{"hidden_act": "squared_relu", "router_score": "softmax", "learning_rate": 0.00112, "batch_tokens": 131072, "train_tokens": 1183000000, "max_steps": 9026, "dataset": "wikipedia_en"}
Below are experts of layer 11 (counted from 0) of a mixture-of-experts language model. Rows are named router (the router's row for the expert), up (a neuron's input weights, with its number) and show model dimensions 0-127. Each number is 128 + 32 x the weight over its row's rms, rounded and kept within 0 to 255. Numbers have three digits each.
After each expert's rows: a language model's description of what the expert responds to; "gets" lists some tokens that make up at least twice as much of what it gets as of all text. This comes from a sample of Wikipedia text that the model never trained on. Tokens count by the router's weight.

# expert 9
router:214126089155095088138133199113110114196161102114162198089155158158135116113073192165148181107197089095142178121139100156132115191132118103179099177089085178063107148156134184129122130111126137083099147069127177116133140132102104173090096066135133037102148096076159088135086135117179112127102075158132056108118094070160089098112088151074125138106080110124151171103132143110100132078106
up1:168146180068176085097110185163123070218139074127114078165155106117178091113164091153138198103079114135066087149126141087148144114151092187167124134095111093141061192146123139156110206120084147102125083137135158137141183139123107131139148140148172170089188076123175111130123095156099112130089138089085137091134124128134160173040149152149101165069181125090166124105125126162115117160109
up2:137135132112168072085099134157128128138120170126077128118108083097102152148190097125165137145096115157103106103158112141128091068142133130143162093117136133080154184117121120115118159128113180119155110137126236085145118118113142121116192092102115129072186116191084118113138138199193125135149157117110163119112115154093130167115126084121164140146115122107115170088136143100140155180119
up3:158167128127114145167108190122166104159169107036111072197139142075100145188117115131125097199127196128136143169136148069114177155117142134130170112185081113084052106138108130137105146135163096135139103112107115103106179168116073176133140201085084157213114172110118165172112161140141104141147160092109130096163116165080105145161160132113117052155209135172149091089090113096118102108151
up4:112078135143090082102104138108148160130196156144173094134132153117070146117150164197135084134070100110147150131090149104110122124046109188085104080149176124115119129121139078157107136120129154102070112133080161162106123142142118097183167121188147137115068146161137127130155126148100148113161137138116143140135123210100156112110144113104125103184149180111154136132147086104124062156155
up5:118162092179152116068144079067155142116069132106160033082142119077058102102165115153175177124076162090100136146118180101119144110129151126102126123163147166145132134130113136199170148167100067169147127118129145134137202136179122120080121101130134165151128117093136156118150147100134135154121159123140120151132165143166119144141118131166116148061104135147122130164142134043124117117148
up6:151144122136131091059104170145090133149095102171170138139074086136172191124099123120108116220140111149146146100069100138101193147103126116181105076167175102114105202098094189170126116134104151102092108142146160131121171084077134083088142153119157141130087158103189179148064141108164153157100118123135108075114176156142094061078188164069083142127148129143132130183178181170159138173161
up7:093117115192106142156092151063101173148119149166134085105072124133140124088126113139170150172160149202175079128127107147053124114109124166113179106115097097171104142105113093101150153167088079094144114138093134106136172085136177105143151128181111087141078179197120117161095183116105126140132177161098156175114129166141128126128148116119196120096118102125220128174128180059111078131138
up8:059123084190073113110123155106195096101172122222153154178126144136140073075117167149160126131114108132135086148119086128138148098089154079065174049102118123152130107092162119138085141120108087139095105094163135106111161123172174139135091150156205130109130146185136127196105087102202123178149110106081170155153155117117174113130202090079086130079154131133145114176139156136098089112140
up9:115131113091081160110121153125121139111081075146144157144138102182144119092139135097127090142113141151149149117145073089154113166105188127124150109092133157143121100154134169075184162091083194110160105135193095134098105068119190112138092169136148148102140167134148138076117116151091122093098086097123129091177095142162127132114126149155155131147154103146160155172121124162131096164107
up10:193183128213168140068121120144112149139111140144090093137088126177150079163071115135094143151159107133169077107105184138169160139084138091133169110099133105095131113148133127134202157085143138142108102115109117077160158172100144110060088128141093198097122108189141095114057160137127147121152131042148136083127169111143064107161193175095111146089078120128181137162161124124107129109097
up11:133089151110128178152106175176157101137156089138117161204115103118145101163166178137119150116130173117161139111089132144124150192122107165070087126175122164154132148137067150067108101090108105063125084102125114099158137177151166089140134183109119138102104170169133180152133081106128167156128109122112178137159132129111091155097124122106154064168144225179179110077080064146194132079082
up12:172100139150154096122073174149129148147133133127107143093097091114080117150104126162167181118112123149116152097107166164172109148116141145097082122134105093216074150138154123097181107189112074077176167083190164130166111085124101100071199161103183103066138161073134122150146156106116124143132158151153063167146141123105092112086079140142184173184103135125117121108165099068104081150119
up13:158116131130203098142125114133132133129103119103108128109078120127119164095141077097177111198112133172095160115143121130133173104119161085121099108067171140126138191196137123112150081131160139095138140205123129113101128140113106162119156134137103162178115157137080167137131142165105125184152173148136114130088144087171151158113148157170188141172169096150166191156169108106110088125152
up14:107131078151153115158113167114200057165165100125083128155121087153122072123098079171138134172114133099079146090095133189193163072183128145079107115141120103153147151084144109129139164169139133168115123103130085099159124121167167092142093174118200128118095105101081137145149090108111149188119135162118193121158121109091161095084121148123113137137128122077158132121086132063116169123095
up15:100115102144134123087119142217196105117103096159137105125107058151131083203131093154165099184184120105120147100139137129184154132126159098139105122109117154163138070121080106134151154126142155174097144119111088106058130095118150144169134122161165077169127097121164180140126135099142102135143137172097140112141117169124139114127146169123110143102151143129180111091127070081114139130130
up16:146190091156220105147148139110107111213176129111088101116088140073114100128162115147200143109087103170157154080100121101083157095102182147028113092170151145131054155082134099121181110160129117117154104092180093113048123161216102112106079128159148085131113174096097175123154129150125140192137122094144143097077152113075128153127107101182094114141121196110156156105106129151111108077116
What it handles: Place prepositions
gets: "in ", "of ", "at ", ", ", "| ", "from "

# expert 0
router:156092107095091213151156060080154109059105150145127066167176113102083097124105130140087121118127141087175145140138176188153113096128132145078143141107158163123188126148147157138150149125117077126143078168056134155087078055104134159112098125088112134143110137147134181152147155135092156143107109196154117084142105183147111156188164089114170123154124138094144118127110101119149078144129
up1:147118180166115094089121125121106145105095112151154158125126169127127125137091123142122121161101162166114114084152168033049141098090134121111202117084158142171111108122132130111157073224133121079143109168108142149130164155155118095155100179131167110090107107083189099074117111113163088117081130078150157043174084121084140068163128155189078103178209142147099143090153087139148097156120
up2:124124049136127093129112121103112053104128143157165101155096114116125153104159148181134117069136138097108163104140083102121115120043097115127118148126121122117091116111116110148119135146184162153140100182073093081150163150119086085193148102107117168123133078112086124124119179095151128114090151104142138167149133108143119105070148088138116146178109155161159155165108138131101115099101
up3:173144164109166090103112141176152145093144127098175179108141135115128088132138117087120169171111164182167129147110145120104106098121155127194133155088148078115114054174143132094118093098122066164105182136106111132113142092160134149095186160139192155123152144160134147134145165100122073154138087107112156081104125149091098125097166139151131098076114132082126144123089181083113078142134
up4:091099109108109131101135132103132173117089176121149093108188072175094163067119127140105111121136189121056175187150159160095081136118140119085178063110064153122108108121095134186099175120100143044099221113120152129135185139114166114160165106109081063115091135121050133130205130127120132106151107082117144143099096082167071145146106145079094093161137111120134117134118121095142134051092
up5:138110143126170129125108128141191138154203082075169121077117110091128174156099086147129117176155119144139120136197145092168161148133106103156092149101121211129154117110130204102125121135178100161153144122151136159115138061097129149172132116126137094112130195088131147123141147118148150151103084159116125157140151154187079147100096098132159168102118194135092107154129075105151139113168
up6:112144134150178139098131130116116119171165086137155174151122116157087102143124101135126069183137200144077084117099112119134085105126142131135148087126097136153146094166088123182126143104135076109140169116074094134131157132137163088102175139147144092113155168141095148119063141069183144167118099188127131113127188143142116105135185148164204154102108122105088143127159092137162121174112
up7:162159111124128139131104187135100122174153108180095124151132112120035191150112131115124171162114134112186089108105060109090104137139157113100131092127114127168121095135104121123110098092160135080131124109130223120149161116160139084111109191080099146067130189122142120102104127172158167095141138132111098089110111171110149147121110130119067197084135081157143154120133058087151141093125
up8:131133121192154129141110109142148168131141102091093097136079158124105075140177086170107127105127104108118054017128167115123162134142116115090100144154159141049093057177140140083129135124171135096110092127153119151145124156098069110120164131151109094115130077186103120065136145182144113091186107134084106078129150164127110156145111163107138150197146132085170101171205096130099137093095
up9:121130160151128178135120139166133123094117134156123083083105137142095118083108102182127092185186110113093055117121132132121075103091112098113139087058103141132163131100111096122129161159077113115158083148121091047188123131033154063122127156181150088091191163089170129062058160079119117123095096171121055096113213168166134052180168170125174129117153101096158096109131109112163177110157
up10:146160077149113110116172100123148125111099150116169133065099069117109151178158140096187085149138126076107155100138166174189168157130151102134094136138132155133092176116102142152171127140125125124098106119138104149125122163055160081106162107135137098117106133165183141160161121166138091136180189147156130138098079167100116101087171120142099129165152009169128115085120117095118119087065
up11:162181110137136157110130139150185108165126154124077161118176162111151152145107139109108116113151119144090188130100094129165121128103133059143175100104194121140118100060155066138150090181115150174084177137109169143096135139148154099164113152136131117102161114141106101104120157137149196069105131162077105134078145169149088122205151156128096137093112145172132110109131107112140066063109
up12:157164164132129144102156131180132135120163129131137099148176159064134170123111145136125116166165095108142166172113156130058100238162108172094135151159137067158118084150146169146171120083075159120196132136076087084084050121108176155106171150102149178110127152073141102093108109176087168099074115103157096112156073128141109124111109146118104132109149116137138087158168117170091223059178
up13:108117116154167132123117128090149166168161126163092169163171147132107140147141101135145137149103176106111125089132133093165148126127168127119146100147110117111120082139089107097164149073101108098138150132076077104166122105096186093127189145116133214086105179150092148184094160108108119177135152223107112079080158195143077151138142173121135125119179147117127118136162146138203127108104
up14:152172114140094163123120145147141063174185118107048145094183061083101152129095168136154161175126085121157107109144171130116076171127118148155084102196105184138135096099136216088175164047133067105130076135131087117133127091138148137109109134126191162120166115098098138146138185130138100158159125117128113146142099158053077108119149123071161189097150110058187146080096068116177118128126
up15:061101193107148072135125125098167114107118078147141109171176157103114117074142177055056120180124068095060079116116163092098110139126051106119093151099100152084131181133144095108169110167140163111152113091167120126174146086144178080111185129098106080080111129142093144128112101104102066085143145148143111102096158117108096140156164170145098071174161091185153138199144090099140099139144
up16:182094187205140134137113185045191138155185136177156142124150101163120098156153154185101153166143186101081100181110165141131180105148138126047115183122107123080107130174128096090084141110124134056118096096170144099124117097131132110088135152110104164100087080077104146113143127104144102087138105158116117103146133163127130063081145139107098175152075085201144100099188089096131096121094
What it handles: Table and list separators
gets: "\n", "| ", "|", "by", "–", "201"

# expert 6
router:149064183179125107164125158142156144067082090177159160165072076092072133100122097120131091158150107151077143142166039072116153104129152129109114195157124135166109155149111129132122090139111155098154097074173171151094150142097127150135170047115082111114119202123119085082127116138087152054118141118145157135137147059184106105094100123128122072086133102125127126163113130062108104130146
up1:151138113126123070163112133137104165125133131117143146082131152130119095159138082160147141131129127074137135113082127191121112131100145134101131099107138199118070138149150168138115157139101068158091149143137167092132095120140117114103085126177134094156066120100145130077170163177161152190147137143155093131104135168153092187153086151169108159177137148168131118121139109136113088150099
up2:158083160190165108129116160108114090120126153171084088166106135095154090102169140134206127101181158110155109081136156093107117109087161176080126173120196117146115193142131105130133145149119129152140117128137119175149125131080212113109161084166165079180119169131109158149160123081133161126159080163114137139128141140173084153093128131125114173165146172127136133178145135148145154088146
up3:099131101154126101119116105116181091132156165109081164171104159179078098137163211116127124106153199085089117112079144120147129110167130127083126130071055117130098150106083080136163125107094157112079118053114194061195074113186197148147133151190086106170170099121118151159071142124150133175161064148118070124102094101162125114093169169106113090116158113157131114114094080107121110151146
up4:124142138100101133152149117056103143119182127104077087158168172159107088130105156103133152148111098117065107122138127150154131144145070159206168072128094148077189129068133111122156103139103161120090108144163105154146160139131175108083162169119073110093145101133055151143154149106157157142172126154112089119151106158122163147110084158152162130165097112193135065188150110110126061101094
up5:139153109184176131106075129081099110177106135078092077110128148137144180138094186070167140158166101154115150183125120136136129152130093133100105172130160138085124128063100148055135182184140088185120112091088092103158115113099153131124130139098070149147156141190138136135113136135131144128133111170149091083103093165107041088159144143159126097122154116164102196121157137149140158086100
up6:135169098176166146123124120129076110116086145084153144113113134105146169070135102167169071175172142152162066122178117115122140154096072147142122090159182145119129116118145181123185122196146122119146142158201155104208082097038129083092194100108113156111070069061129180152123171173118101129144113136098183129098149161079112152111155121151117144145178093107126097094156120195142115134152
up7:166110141183154106100102165136077123160188137117078070200112082104162228142095199130154100159164108082146155137120137108147157203145096134100064202142118111127076102101173176120137091094162141119190117099136191150160106161146137145113096129171217122107112125096150161087103150107117096088190140077077149124100148160114089098117128168176116115149114174202114048195182129120137156149064
up8:157132125093160156082157113101128120109137154150085105189152083135106100156116122135163143130122108070155177109135122119178168137098185184068140126119092204149131067141133080115124091115139102174087156117075142117149110157184156150143139164170095060153149144174152155117088164144160139145076184158140130127137157107128121137103122117138105099148123133115166183129112111159055153118106
up9:120164178104160105032114153021142138104137145092137168154066124156105084112140127212195139091114076133102130148092141128083101119107162107136143128107084107186067071143081109152155125190141088142134172138096149138177109082137127087126136127139101156144168108123171196107127138137155121102125142110112186136177186081133097095099154163047091140055136114099151133094166158132097172115150
up10:040122130130131139100086160152101113103137153113179075152114167127142090118128167152188105150140130139185162140110120216165162044133128120072123144123160077165125139147162129147139113137150169158133127083114163150158174117143110112061146122149149076130170118152115152150146144082146146174142127111061157136068137129114104129153132100149157147122128110144193103148074107128137152130091
up11:155125093104155102145081105138139122165099153130144091077155084107164128156031124122123122103159173115205159114105156163148084104141121126113167129181110171101120077092122053094157126099160126107122158147097144100172138098118108128146147096110108167122144073143074094145145096146140131205109098121091131108126110138147132114181099160139158109127155147084148103072097172082136166155133
up12:131137086123120138095109130065051128206127113071158170133080159081136128137121164135118165127130149120099128130073139126131107133126155074126066114159107115157110165128036104086183119174102112095109112090099125139116105111148149127158099206167164117091121092144126156115119115149130111179166065089123133117102117129122127143101157103083137154101172162110096115107182128140112130105099
up13:124118095116156101146122135161112082148172097162167149205094184166120125138085147149141168114149125058090088124164121141133152056128186136146141117113102116128110118119097113117107085095121126121138086127130092051139105059105125120126135130097099121074163103108173064166107141081153089148128038182156147129124128156148101107081093160070144149116067109109101127087095142218159116111154
up14:160182076130113146077088166117154148133136130125138146115157133164121133165135147120158135159137159129210133152097159115115099082091201137102134178114099130121112118145151111209148092121102169126130078132141144132077126161098157136145168122148101113134101092150188179131158191123151139180134159091099153095221094145116157078115121149139131110025127110091117102176167067092130116078118
up15:167123149146154123146106177113113111142136147168139173107085131145127121178125101132154154086166171161146075100138103141118155141152172090205138068161147105108077105136121195090104117144117101153115158128092139139080100116123192139159097147116123093139139145137125097085186155159133091142134096164150141084123166180095077126105152087070118135045191115126144127157112116134131142152138
up16:156163089159145131120116206170179093126180150068184145166121120149108151145114114172146078211216146147139146147073152139106108147156154156094150143115128131107092089162099149174146127128128111119071140122102196100107100115089144133070120128098119081079155168110136139114084132113126139084132093122058152122078133101155144102210156197130144108156138146168153081109103130147105122116141
What it handles: Prepositions and month dates
gets: "to ", "in ", "on ", "for ", "In ", "after "

# expert 16
router:120095188094140127131128126078095175162078102164077148131113119113107093167100183162101143107114075173155134107161146112151116099126141142142160129114113164097082149091095094131158100113081102092127096155146132126142139187127082152163099126121154099145172166134175102097130090146140117190130127141113168122187125150104104162175162095092141131143143077145154185126174143135186128099108
up1:068081090139133125128143142086104138142141132092126141089096100163125151179107163089158157130123121108094138119151157171168130124100166203137154110123095122103097162092085126076149130159158145117114070132146120099122086098115124096162135099088141118111090119138154173173107155130108118108192125179085096151096155131159128066140174120140142133180118112118183163113094116106177087113108
up2:098137075150126146080110100091107121114107163154152134104107154176033081092151145136129104168081170090099121179133120143159118131101137139128151069070023150151067086155103162129125119132197149132151160110159110166140145154161142157134187111119156111132158079089189070130156183083144131132106076173072156101135101122173144153117156170083165117110171111129179129115062116079159082151123
up3:190135108126157195100168131134130135115135175137152114136068139119090106153115196174130131146113114066056149074116115129184136125093128146091125061096136137099064099153136158147088118133182089093094150129090094118097153144122107127087106163134142154164135149138134123145136153193103133119124104147159147121093185140149098176103138125178100105113140176094229127125163119141115169108146
up4:127150067165156124085126154063203080143129091201105205145111164161096138175150142124171068144138149091109181138165061130182181143151129091135054189189141127085148130081125115141119160092085085082151103132117138100129110108146111092119135141086168138125147061145174127166120144093176134201119137134083110140115159147150104109113151166068120094149072150151122105181136096152134122111137
up5:167134163114153158125081137151102140140131100169111130144114170088110139146128114147090094161163137144152167162072135108088150150134125099111129127110144105141053132108084168130114101125091149138166136132136120153188137154177117149144074179183082110100082154073075155134182138167152157127130096123077158160167152162120079077143162154120145072154179167155161121115134082104124102083215
up6:109149139123137150140122129114177145118126137141151143121095074145113126187125174140132081095128148147097140094159104130139168099109165120163135120172168161160104157196157104135100144144099123129137172131174165150122120093142107141113165126147170119125157123165137124134136128101203184148112133139129155124131110177126122124167124153160093160142118113143104176151177186150184086113103
up7:131120131119172105110115173126213140152139117148125178103127138115115123121101117127156165073157099125147116069177132096076161142093146121073114135157107112079156106167112113158118126179086109083138143113092126112105147159167136159138107096116086124136115096155174133172075081129170175161073114095144077105062123091159136070175135147096145086141167133161148118192158174108131167091142
up8:112090119152161145157129216092144100156169080127112127095115151094099150147120037143166169091119113172166065060108093152185154185107205077116114126139121099148077097106066140088114138096140142123123157131151142177128186135110165160158090137116119087177124139117124112138082130141185099097165096124096214208200108117103099059121066147091138169127104149122097053133111127122135093049136
up9:102133156075154109116110156180117121142159115080144137149097184166101127075135139192120145130151132140127111135176132126149155169129176108146165081109126187096121122164114129150099132086140064110128132126162155071101215135098143132133089120130114148104100124132152120078144189125112112089176152111096063138152172081093101126143198100154089138110116126162101079098121162148098122175138
up10:106143163146132137156128134153114168125128121120147124134130113069080079130067175168164202180172154117176188076119140141147113127116142120088126135150133128165119172098133209143137130116116115100172102074143106122116165131113096144104151175060120112128084180124096128096171168143074121191138092122114116056197116142151091113185138110148126165119157215115178152117131102083131145125113
up11:121118131164215122100195179127105093146162132113173128116146152174156125108128145120162180124191186089178131118170138104142165089103103135151127128166110115160145080150169122090123117143153143112133094156102090190123115097111135148058165163115178157136122088122180148136146120122105113136111086131174128084120148103121129160122156168193105130092137127148188098070188117105150076152141
up12:124115137127094102127123134132146149113136125176118190155184178143116099136106136154157149139145075103111120147111143115146149157112078127181124120105161173118097179098079129084178169145138192114102128130105150136110137097146065125178131109109145135117078117151096136076013089115163103083167065153099123156119074126108135186168159143092112122159217163179146114118127169131132141121101
up13:117202097163166143105094148135103100145155125119094137135159182148117111139103166149085142158179145130155096133156121118141193148146141111160137112108065179141143139123157118153115157151187154171066141120103137144117114067080161131158125127148154109109114109091166149171145159039148201124109122128154114064183127172198129081125116153128113171132121107108132094124150147120107111120130
up14:129181099130151175140114125165152102118158139141124043103136103098113163140132054158204154152127176162182184148122113218184112133146141138144115105134125089125094101130158163135147131158198117020120081167167120164147134115083111131107128124110140131136160157142138074169109143133154102122142082164125171155138109131145138111169121081158176138126159163078146205143130131087130041092097
up15:111177109137151135077120141121123134115091135154103057141165079104152179080123137134165158125113130117093097130108088173147103163088133205071188137096153059133143118174133161159132120161137135126119163125086156125066117093176149097133074159109079168153097091105103172141131177140155119094087121159167100097091188129147084168107089134130097126131111144124149052057076190114136052126094
up16:137152126106152145072102141087167119092096127133158128140152162084145124073133140179124156135115154123169143107169143104121084150153178136117164108086110123169081094178166068193195147166183095149142159112146150124153146083182083129076102177139074138066144125087115116169137170166130162157107150163081166124124234082084125164120091133124124128144149136121145097084136136133079147110105
What it handles: Numeric table punctuation
gets: "| ", "=", " ", ".", "–", "; "

# expert 8
router:191126113164086100086076158080078065000152145108184147121107117114098161122185177146142100142146146123127152114095140100101150134145131148097100194135109136087079145143100153133133132152158163129185095060158181121094083124096109120115146167092160145119164190109165131147106103103120104079086135135170152102135115081116097125071047128152120092083088144090163103096047158130114160118106
up0:120193080133180107121177168193118093115141121092134112067098102174126155142152120171140066098149083137128097122162139198134086172105120144156120104161138135158087144148144150190197174136095046122093137120155159160091143132136167125141127150118127082119098105148121151162118165072132113101139106151098107115131126152168117113129155171157125162124157124179156170106119113094158098175120
up1:124154153141102101137185129145123143172156168089081062132123065111156124134131156120164078159138091106150191094144068116093143196124093113128116151118116119122192125166099120177172113117160123065124198135199116091133181114073156111117181076133098147085112144137136145127109119172103151126126094105179136117132134122157153094080125102135112130153144138155117152089118169150157129152146
up2:230164099171097137115139169109165119163086148145172090083145107136162134110140095175119090154072113084159127092097198132171175110145112181068158145152092114175132118123124144085153094174148102105137136205112133108134163123091133107129154165150106147091104114063122106196108154170125131124116134058085131154096100135073143099160130145141118174166133116112139100152108114159120147172199
up3:186149132129054122082121107124161082151120148144072121102128139066137201153124157158161098121132157178119137156105075110119098152106143164139158106131113100151109195101133118173156077136079115107135156100110188172116136120091147131148110142144130141143141136133094177193106157156150141157140111126077091113071158123055107105125109143109178166172081180162146071076110168109158134144168
up4:123163133142171109161112146158129148115108152028206139137083090112100154066123070085106105206117138149112144102184138114139093142148109173113148144086108180124096149150099046141092148067110142123121100130169111084142140080073152126118198125096105149130114153116134099140105155196158148162149141116143098147112122132092161132078120115102159110164115080105087074094164093107139136167134
up5:150143210146129126119128150215132093195185184103167105145132129122166141102139155151104146150126099111189128146156167126099148096109110127111115046080145142133121148135105164086098065098103143177105126190095124102122134105167123076119161059139141175065127141139145125123131185169126128177114082031111129062111139138108197128114139100121126179129150149070173092143175164180142157147118
up6:148145177159111082119115165128108068148111167099121079101161094117184145139115060100091102141091165052170158114132129171175116095181192140111134135197168156119137171063156155075133114134151119101155183133119079113136125101165112096121150087121113149065098104152126129147134082135106102113166096090122153084127096121110159157148117109091133127158114112134112113129139190109104118111068
up7:163148075177161169130139123140132166114187123132113162091137114147094094174145116078134116093113142071122149172190115180107094203097157060126179107176118179103146106135152104139199120090126082084131116139117122121091129133147214124078115115144096081171095100151171125122143195074108177120104091142080164134193136142138126149150130118098162153189126194157137149113112106128123068187116
up8:126089178119159163210194138139101099095139100102171121079147076133161039096111071127128151154135091159106078112147122145179186132111117100127119140096131054147141073090073113151121089092067072081100135120144107161173080130128161150124095095142168152122104119157131169117131098155124103103146155081104141123124156108130137117126151087134137108143129134112130128120166179099083138151110
up9:071172190142129091118125138154170126154154123121080113174123142122107160117138148215167166058157151107139137165099095077077163116053114162082095100073075149155127099109081207112194158127121068121126162087133107119055155134128168092091076105159121139129105149142028133102145122126136165174138136125113128144121201169130092128148097163059143135078142158151149127111137120127144133131076
up10:130126105118212154141173156146109154126072071134096197213116084176103093198101138196156182127161165111122105093134069207166142127174152145097099112117116122175154108118122146103114092104108131133119131116138102161148115088196147136098083145140160176091168135169111161110134160091100099169115140116106122186091106133170100094111123116160159108129113132157091121135160110125152119099083
up11:176129048137173129120146163163106124171103147153111067118159137152144095104125157119103138171153128144145083118126126170086159194156131164151091099102059192201149145083070083102165115157089166149104113071115129088137101138164142133128171175086055055158030114163156122169131108102134171119102081102124099091138145130110089128091148153153135119175112126160147117142061139142044040135134
up12:208102182092148135117079169173156058188169149109165172086075126171115108094130178132144128158162136051096118153111154171154127117104128128063139164140098087125079149120152060113170141095117141106145089102127123162142088142178142098202137130113149119124105120102047135168173143157127103125171101121095110121188113178083111128102108090086076118169146116166186063134129137118172132136108
up13:146140148140161237134130167104115149119157125182136143138130145139096105156060108105113084062106129150146062125128131124068140142072092118066099094095155102081128129139148098110151191121100103119159153132123160126131174125153116164149115157117137100149077146152148074139086104156188143108145047123171225099165067163096094116114132133051082134087158121143118151142191116103164175137167
up14:144178146102110100113087180121200108156117048160111110133152185136167093140112113153114124110129124097095125201198112089203102106137147086147068114180127128098113079081180113075159133125146150122091114107140104082153176170150166133113110086140098122171072097150090160097127105150161109091116164165127115074116125125156147144105134130058110094152104154175191119163085133128133140095107
up15:159110114137168177089098103149119126147123072186101172078070156166134084113090086109109142161118115089124098211139068163166144124130186185076113139129111115055117187070073156164133111121132161120097142107124152135184184157191206092161159134067149102142074103167124160118154150137116143097136101136143113144113066166106156139126143151147139150161140163105153095097169115050160125096125
What it handles: Subject pronouns and auxiliaries
gets: "he ", "to ", "He ", "has ", "had ", "was "

# expert 11
router:173140137114235066159052127076067110109105052156137061100118133113105152114190175128096105136101128091108096178160162101151177129126096125098152167163158111124151151107179137079107103131152088141190181121109084145140134107153117108141166082102150034106155124139202086172154069147152135121104117190138122134083094104077139134115134138158146083184108136146091188137106126055144116101111
up1:119158111168134138054065148118096152107193125130155193121122090123111098125091195170139125112183152104140133124152101170113100195117083167098113101070107183140121128123092127136140087134140130122148116193119140091160131094084147083101136171163135129117088077142172122133105153071109161120130125151136127124224150134080000091081106178111122118122148084099130120078157084166159131177139
up2:105091147176118136093160104089105118166110180131139134122131190124110123076097076134124146186101151127159119123143133097165121117135071079144141141115115131098112098187127139156127125135170129068160093198160203122124127073119189104101139117100127103134136102072127139153092116170138093105185104113157123177092112130096130147134131143164087095108107182134159072078156104129168128171090
up3:119157123095135173112130101141113137144127107138116115185100098102150136061080167125123121052104183120105122202097115111178123160103119190144104112134103139087153133196073068095154054169073090130069108100158130097156122074197119145079114104100165096086180124081117158117073124157126134090118125162109119067105143187118102055154167136167098147106116069094098080102087124094149121180084
up4:135129061150158136111110109122113103152167116093102170125043111145119161060116092091129161218099119129091099164159077147190115132152141120118129098124087145168118052155120123140138128111154160120084144172138128140149109111131125104167139131119149088102149075179148155111134119115200198118179075099089174076187118133108122162182134112162170103121137116115102100114157104143092172117134
up5:126097164103082189112140185149112081184154137129148141141173157148121103091147145113135117086115144103182144128086167161121156078096169137106144144145073136164092093125094091223110090137124110145108083151088094117089117144109178105118055169151144127189151156134086082064083162123075101098127108190099125118135126189133146077107171093188174074108145188136135152134084121175141066106136
up6:139138160133116147139073211153175154147112119162084130176135123116133186192153104134112111180123135082159060130130091118194155158120135154139066124166078085102096121144093098147141075067122121075106138142171150141160192125090175086118105137155165153088092110122096188135128101148094110192186159099107167116145122151165172134097126067130204150156087128104122082119138134106130106114162
up7:145135133112182129073086101132110078136136161112197112096079147180108146167090112083148150121159125131120174144072115209105123172128107091121112118107203175103106061176072056088135076169091137121090141138138191072112158074143157139107148085128103065097180163108106148175112156179133168121123048167127162091146119105064149124095129151169115142084103146180134142146114112145124096177116
up8:130083134126146124109108115155111098137125157082161125098131077107116121113164190150149067146143084019133129078138117117107134141090140104107137112177123115168120170155104101092126117125143051121078085183104183111100113102156173115046181118150143131123123129134154060096109128080149109077130150217088095124137126214135113047116134155126086086143142135174141185086145078129187114107121
up9:170133154112105110123077108147142116168145117135121109138107133154152143129100121096149150188129121123091169092104180111189123136077132086147077135120102165138108077142159123156148132083084130112147136141075129077083133124073171160179155095142184182112111103141109114148116142124129146164122064152148079106089108158122118146144178115130077168078170136139185134058131113138125085150157
up10:069137184091177134126069139158146114160140115142130106095116138149115136154131138111109135094176118118123129126135124156118197134054117128019157064114141145138115179167035097119120133129072133149076073169167143108147160113182127144101136081146160103118095147108116124132129113145123105173203139112077209123136141092112050096102105082101127101117073119111128125078103093131194113151084
up11:133196119109124170093078137180179165148112193129104140155134124150147144110112106109161155179183132153112136140121121106115107115102113092129162167045069137152130161094136153102078148136183078158076111126086108103087118134141137171170194119156109141113163124058097137147094209111120115135134121084057158185093133137151116107124145130151116163138144171102146026125131119056095108152210
up12:125208117062180180113105151089161146145098159119098165159150144135099080068075154124190110140136153174109100117171104172121178074108132112129128133087093129098084116135119160174124106122126088123111139131181088106161123087072117145179182136099143081105090160138120122128175112116139097118125125047154104128149177165079138147133145069143107108097094126102159071093115139039150137096136
up13:167132069130110176098075119098135147133119146134103200157127140144081102134147187230147152104167121103098159106074158086125119216123143166152131096164088110159174104074052146143146109115099128164098135067172125109105108125115142122126133156129137151107204149139115146124110131083135150150201120139128115105096126084147046134120121150115146128155121140110113132084160149188192110145093
up14:143158126159070102124093149157182130164120049101120187100095110181114131106133110176104129110145170175087110147140082137132117174133175076133171140127041211077056140086137125169120117094142120113162123120167137094137114168064079127124147172107147093185189236176158167182107117192081088124100195134146140100068141063138155097145158105119092111093194123120159145133087119136098116175142
up15:139136161154102144126126132081120130156147116244122134152172074141130105113128133143170148159191124112155171125059126122103152153099130210148133130185075122148121187084078093192165152141087094103107115095160092116097183149127151159091112152100147091127101148121076162122139161145101141177142078154078123118137133095162086125083137165115178138138123173114135157117097148105131057122142
up16:166128099115187091086104145158108078149132152104139089162181131103102102097091088122108091129121152154059127095100133187121119125121150095132097104183148155113089071118173100148147135144157103118130135148115096137132160179135141131091148112138116174089161146094133158148126148083142108108122182125069094053118093191117129136160131102176087147155181161179094049095112084126088097135148
What it handles: Sentence and section ends
gets: ". ", "\n\n", "\n", ".", "|", "- "